Experts of a small language model.
Size: width 128, vocabulary 8192.
Training: a variant of SOAP for the experts, 410M tokens, 6250 steps.
Below are experts of layer 3 (counted from 0) of a mixture-of-experts language model. Rows are named router (the router's row for the expert), up (a neuron's input weights, with its number) and show model dimensions 0-127. Each number is 500 + 40 x the weight over its row's rms, rounded and kept within 0 to 999. Numbers have three digits each.
After each expert's rows: a language model's description of what the expert responds to. This comes from a sample of Wikipedia text that the model never trained on.

# expert 44
router:490493538455441564498524546522490498542482554502462507523557476544544496467513456493519487496461512461500498492557437486459542486429588415507509493551499473565474466474508503408503476495484436481460520499436513490437503463504492534508347504498498491487543495493496417411480505587498487505460557519538453472542552509565444579499543493503523486554528523498489506520468576476525473488412
up6:477496431524424545470501472481562497499537535447527460498454491566531429448479467494543460450504450540520567499541537483518552490398523497486459475459494539523469414499535492550547487548483479526492504444450534429472544470485493463445549494570499562446473536527467453536478424496463475467507492499503548530513524492498472552570550437456504499426487596515463457523497558502507453553433
up7:552483532483498509550544486508535471452530514523472515507543461498487469438561469479528555512471478498417435482519443500509570495501575463489505508474603520487451540492503483477591504465464474591441566461446481626554530477506485455500459529460528532532521455507542506401508464526558473510435533493461501528592526457492462473485551513508486524470516499472522522552448501561554529445524
up8:503504654510526519488510441522460417493485436506560511447545517565536501558489463504569479527538508461474434500497454494450551421488589458530488509553484555501527507559455511493477539494503525510534513471449499521521558505502523505427439401488499509501510512537533507487540492511604447563480529526460491491499513601536513533517546509514496487562511515515536503466457551544529456454467
up9:459502496443549504520532516558489441436525515542529445542559469508482524422534475509518629500443443445457459471496495510490538505569530406479471502506555580493530521523472485499552544470475441544514537558489533531537514493558477496485428501498468527478528516509594525398463499495540492549490523473503471470559531511494478492481618488514473444548491518437504532485511485549526519442456
up10:505537553473490502484528549516504475500479523499436502529486352524462524570438452520495455556455510511514504458489534469534550554463568447466516439526568518518443480511414480450498462471476471481551518576532501453433519472513491522524504530455467551541548483473516449503521547507493483469464453508467453570442501533460459496544456551525537456526547427441443495513430531510492542582523
up11:445499495442476544465458450544473421491437481440513568525455531519549607524511478531510584541532507458471491524445541506457466449548496528551551515542491509538573499564520517510511526516472499494456549511475431564490465417568504516542493466440483480457536461468465403486501457507497527519476503449501472483518548485516522533516527604495573508432531527543526546461441467509479511453536
up12:458543497554467564410501469518509474498536509468461495497509464544561542472400500575532442453496505494473539455474456458429467438421561552521509581530539483515454466504605554477551518489523460561519484469492531482499433474523487444453516463498506538448492549524490520469492467514462436488468542442463447515534478509524441524525456551521454461551459544499445441548451508441506507516485
Description: Commas, opening parentheses, semicolons and dashes right after a word, ending a phrase before and, which, including.

# expert 59
router:476485479461449521530495533551501504516402558461405486505478426510560515479480453570495504505449528447452435444513429502387492467498548447477484486488480520502432464522436505451555500571463510463521557528505526463473478442493491500551434493539520495534528535417511548510484606513492549484449502521465482460408493476441504476537539501513499483526456476485467445503440544468505462515531
up0:516501474455539498539541446553460518454499477502441502544510530508536525491497514558534558551503422430440501548498459547539528538527510499526483505431572542473514455503513496565526392529496528479504495588544511450480508466559523513530447509504471459430552439495471562487569523462497457520488467501466454506574578455514428411452526503502567530470495429535553508498472505501501421473479
up1:457514477455533466446582496522480522471405489578476444571527460523456560490497450473420481466461473485501506434528539481426509485468470562441442529498509514525477483565412461485493503477506508421569543514524563511490517440427505494550574503588501519507495521450547508453546536492446541511535553532544553545537521523491504527522498486559561541484445504502469519472473493522546514533565
up2:506509516510523571530458475461560537489530516522503537494507470548560526481480539512510477480537514526490480487490487494428560494519511475502544540520465485530489568463536468485470490488438508558527548498506448453496516447507504499516485562485545429513427556388483558512458450491531440484506553569476471504552513447465458554482470506486552438535399529423510388490456448538417549541432
up3:523554469409485509505470597531500516485536425553479493532429520519514460466439549498546540487467469475442500462505467486528536471523508484608499514519506497516506563458464553488566541454488450507528531476434488463473500440526589494517538516483479450534490588556430500574465564493539542492520503521537504450467502481485518428561524540505510447473486460556462489524408430506515487451461
up4:472551510537474486536497506476508548421523561495522514540461465481489485512467561512516511504481498442516503479473520466470502464555479487487565573530469460491550468472456458582531499523480527433448522550530486448539465511475516491537463495551463470512481527479447503522472530511506500496516549542535540440487579538504512482589528506577479553516410484499583504484539609451611425500395
up5:567538539513512462576567523517433406551514525478512594556528506488465502509478496507557477563425511468470553485505477481456489505428471414520511489454500511641463533494504465494523494525497485502445521441464515544510497529544484462510516496496498490483535552487495550602525554532523443491460522480547483513502515528440502543544503487573493462543527516570544487479463484620492492484528
up6:455523528550496507571466551515469479482445492470473416552453519445493468436437506490547444468509506525504435510479465499530424493506494441471551540528469521509482482505518499371490519409465494483432519504560520471467429425475419530539465546464455469513469432522550506496510564525479530485421499497563508524492494458486486475437479506562513547494446490534500451524576468498558524437485
Description: Negation prefixes un, dis, ir, im and the word not, plus adverb endings -ly, -ally, -ely, as in unless, irregularities, terminally.

# expert 8
router:477506470417528576530509521507438493520505537478440432523541425495574532548530510542480455519465424425486499474596463438496481503530519499465557500475502524513449398440499543489507462507514495493529553508573518466486514446568539459529437484557503521494507555505447473479463521517501492522474583546495454419499576523553478529492548471495524448528523492483456447512412550458497483530523
up1:538442500529468512559488534558448469464463479595543487480532470480452463545453567499471478476441521470455498460516506440528504498531575548563511543492517594423522506526454481489502462506488447569487618464491533463573469541503465456529536481420496537514469512512478472522461490509522518499461524557555485542492468519458443529483494499550574531561571424461525506560538461482511494546467
up2:458488509470508490514507531444371521539474518421544522472618548504473430509601500500456524509504466528523485507527602476444474443479489438463500494514486532452449465567415464456521548459474530501484596487476589532510498516506543553466501473541495536497510519469441506481549493546529506522528476492474438501464461487473570567480482471490532486495480459493491420466542495493507556475512
up3:516514436515393512479576485466481491540573467530512476554502487498496531494556554515511484527529523518485504481588501486470504515506523469515534494414443502469451458519524451446494520498535477428537480516545556480505465440514542529488528455469556594481439564510527440503510546555538507555503484485513401460500562543431454470428504544446439453458508466521489524546500480492504571585461
up4:469494562484553478516511463456424452565493472540498446512524550518480500478505532473543540499423471491471517627532481512551447486526420474526471511513518481542499526490538622467477478456482491495508504422555441488445498490528468509514473507487475481477595493511453487430567543539507555488469506522493575479521469434580512539479560517528468479491499479413559550537531570468522528523534
up5:550437538488518524505546452483395526473502533498515534519524519510524495547570463537532418497546531493470484498542486473521542470505496448535489576528483476425541465417508484571525534522438492560529519487501527506442433538508487505484550559510453482516489487532507552484512551551608508474493509517557539510486442492488495457525537422542415570534448585494496466528473575468568543531526
up6:460463492476459526460474532501521541558494488447485486492515474484485530466534508472535518515592501495452483564415491529468448504539423475472451480516551470513543481463511453524486441520556466446511467451523469383453508530541505508432509506558537489531524580473503610431514533529536500500462487533513501475576488568560532477565526456517458532487447499570468443531534534553463547482428
up7:540419521509539490532524466466506459515463409506488493454464504526466478503576548424484527490486497481465510514493511452383500504522596504481496579464493490567555503469449426546554556459519425536534469497439437506544488441536476459476453510436416454478510541468456492512504507486525454465501497510459559502512484439526527514501457539622516490519475561491478478519490520527479445515555
Description: Prepositions opening place or time phrases, mostly "in", also between, within, during, across, as in "born in", "in 1756".

# expert 18
router:461446464427476562576566547489404551495503563476436484495506420504567483517481491539471538490466528532439477507452507474427499483458493460510563514445554549545430463468478488447547431472556472487560513551545541495489515520466474470537510535502539525544581542506446474437444534544450523553495521511461536450516516509502505521519516462551483503467566477488517484516390505450504482484459
up0:471498522513459510467463382534530480544488546553473463501525512545452518508473500469481416499461488476492478466533536495567461451473467584424490519534558462459443490510489513558499478480471508566541529536521503492553561453445519499510549490458510520544472474558447490496474444479449517542481517526587407542491465523463459611526475546491504466569565536513570521452498528520433453488472
up1:526494492495542506513553432488471447481476515538465487482486530511551441460418544543513501485465484573432508442521462486499495525490481497449469495579502450546539421484552459464500488455446396472511480515463554465547527448432523465454495542505476540533392507536510509519466558537511451578508514554460523523500503474556463460497573471523523500416458514450504532423461421529537539475497
up2:591573555507492529501555546452436487482554484446470508490510508473531472441558448481555498451474495484517452470506479473548510502471523478500630475457485442532448506504474518520527529527503508528483459518445501486524416522513490507517492502480471528497487539475463458446458501533489400469493498549518566549500460506425559541584553421479546541527491437486569525548577520483566439502474
up3:491583439533548480532563472523444489528401484463524464511514505486517501544436518439542525535408495567474548518528447468522496543517394493492475498442506504465575561493505522559551469531521515500516483472556479465557543494468445508483486491495529446547499496450462532489403505537576575490469463541492497584448444523564458488463507430469483489478488497476520556559469516483523454516481
up4:449441483493510495478554486514475556542485527487479507509543473552585462521490454499483445477431528519519487486511556551470507466530495535502490488511573539562433412468531528487483427515512564530578515489502467469530545432500517542462469462482486451458508543508522454499524534561513571535549611541424514482423463559502547476483521447526571511428514573532534488534547446496489556466485
up5:486535471539475554470506523561516486507518484504459548551544491543565499539541533474580495516472539451456526442498509431475542479564482560492544419560512510519471494474453509524575499542550489478518451562446466504564413568478489488471465466514439517470462465506570470462563478537459511447485538497471527415506503482443491561561591437519451558473509572485483490537557484468537505500494
up6:461509484499466554522464510498517531513516505491508397533414458468507506504579426403440474487498510548571463457462517479494530494500512536547479569473434509494473572527555544535440476527469463566516532490465507466492576477520561504507526474483469545543603560573507543541548486470487513496455484512479394507524502505453494470510504508503547471420551478502494509522437432547550521542469
Description: Prepositions and conjunctions of time that begin a clause or sentence, such as In, After, until, during, since, plus day numbers after months.

# expert 19
router:479495541441487547551510440533470451487397499569458455508513462529518473520466377555514501537465529474400474486476447423491479501487542475475527480510552487488476537449443524467567474454481502430436558486503517445478483457549521499577419506483460585477496483472506462474484565502475460570475486503566480487499544537535478497473516517500475444489499460544482446507468523492509426574499
up5:541485476502470489530555441507524454498480536551472459499514546441575477509557568498492510518566543489529511567567492495561455472500462519465483497502530447478508512448487483492440491454484499482476567645454603471489538507528558476524434519502486480542543550486423521487535507508491589450433448541528459511466499455519565426483465565553544520490520460528462537506457494513523497553473
up6:586461491502595472480520379518486528493516489468549521567468469531474469507464513518500467502467525485502440441471489441428467515491471505573480542523436499513476452523493531585547595482506506510493460484527545442478398500529528527561580593548407509486507487504479486515502531459519513475465547451516535478486523490537542520505539531504521487435472480536498485458475455463478456403481
up7:508527474561561465531505555518565484520555525454541442453458514549520474446552540506519459523470518439515466393507527455412500541481460566548498507527422498405465561484519571486522492511517451490558614482492467506534496519538541520519457532566518475529553540497495515508486555490470511517532506556583519538548527451513506450453488536562468478499539491435478518545512542498446553523487
up8:493482503447487579484541534556510547486459426534460520499491504504513543548538414440479472477523619491504493518533462510485510511495550480515507451571539520479475489403519445534449443473543515439483550571558481474472459531545481477510447519546462552591478467529483486511457475476492517409501463488480517543479517489563467487483512506484485499507437496414483457422525488482503586423552
up9:432429475508516531531464511504445481490490529447549489535513505515500451469544429575472458453567564459498484556500584508524517549533477511492499434497553472535444521470475519476577445497529572505461563594504478483577527488470552531509573497526533473547537529463534497471427493511497501562506495437473565535450487510454549463411496559452489509429504485498462477540505541559465522547492
up10:503508464440487573499432567530468529492484471484470540488530493491479586462475525459476535419436519558560513512511482493539540438489512540522497484510451543524502493530509562453560506557439544500521466574425517461444440511559490556541501507439512539409520464512511534485469470491506490542531426493559522521465522547550528533483498498506447531568421397465516518490600523522493518540486
up11:475410545463463628522449478473501495520449466549453500552482458570443541475414480502517430524558461495488560450472422532460471487475499600484519462491596614430503481493480478509467506516461493479479510517513536568495570460540510509502514480517517451506441487549534517435535505519514468459464505460502540519503548514520506454505506528511489500499470449480519397525492493480509491442530
Description: Function words after a verb or comma, such as also, it, such, later, then, still, and reflexives like themselves, itself.

# expert 48
router:471480492514521505537538577531488531517405526532492458461547450532469535421510481521438438536458477411474468492499524448479466518494457461487488575451537510530522514479432476444521457484504482390484509526551542449492514467528516529563513523495490538520491507486499458546461517550458556539409551550516538428559560542496481541530494509530434440601494511533506472529415514486526469496463
up0:513467499526478525537457583520542507464424559509549541437500564595521514459523517471521501496444475484487432547563526519496472467478516472502482510507478546460512576510451499519493561485497435493411487528453461510478490456588473512482427530535499475453477579516511475507468495537521492526492535561412526490510455454448570552590569542497518440518449559498511528516460505523577447523483
up1:566480503528465514486524529526489458515558508598477429530506475497486525501473482547460449437536525487498477476531539572552459546533460536425534529470491531504561459537449526505540549531495555501488531485529477481501441549652511479549465532472414473512519524515483538484463505578484501459507444532513499480544412466503546486561515539450504502531541457499479572453494507467444572428505
up2:510513471456567452571553489556455420567569555475499474490504517505490512525480520431533528510429534511471413568498521500503463493464423486543478573557484539496485465519524470492477528480499464481500493511483454574530575509572503495526508583526498487510463540576499471542435428539484468560541449554553496537518551465513508446543465520490550544522501549484457449495560491571555471453481
up3:531452395455477482504466461531472529576439524589487517529543495510528625449461457505501455489443495502433496447482583583532485558453473488517455528466487491489474514463446484511545452455492519457482516449498542485467423482463570551448583485580526484503488413533435495476476488515512570538483499482471533456534497470477467464500457522451503439479500510460509470484541499470503478502538
up4:417537578522555447492504496533503488480480534431484535514464565450493594515530526518541466553536509487520463430515476477539517512511559538507505440569470478586401517491544546472539474532459502474461448483575491550536538461569542506521473442455413489484511502448531446495492437531547501562510501484538557512574569494508513467512493552529457466453512477534472516458487516481448436459496
up5:470552505547494520442491477482434418446464552494541498444500441542521417440454560498534509483471586536425544425533460493525476555436490500566512485450508487496455524473458527472512509466511501518504497456533498501490463443471551498484477485429532462552508506444502492568502487461506535583542514554623565499513474506550461515502523466440498505550546443448471514442499513497498503413507
up6:493463559554448481522570420456554449410521519537509500437506517492472529544568494456550472559470563454465505418514449450463514518432484488537449549512534576526461509524505447503527502432499530539549509471519491515514581531590556574537485566491476579531511528547507484509522499583496485517477513457457487479555489538502463496540478488505532523455534502434521505473532454433561504490474
Description: Subject pronouns before a verb, mostly he, she, they, it after a period or where, plus the articles a and an.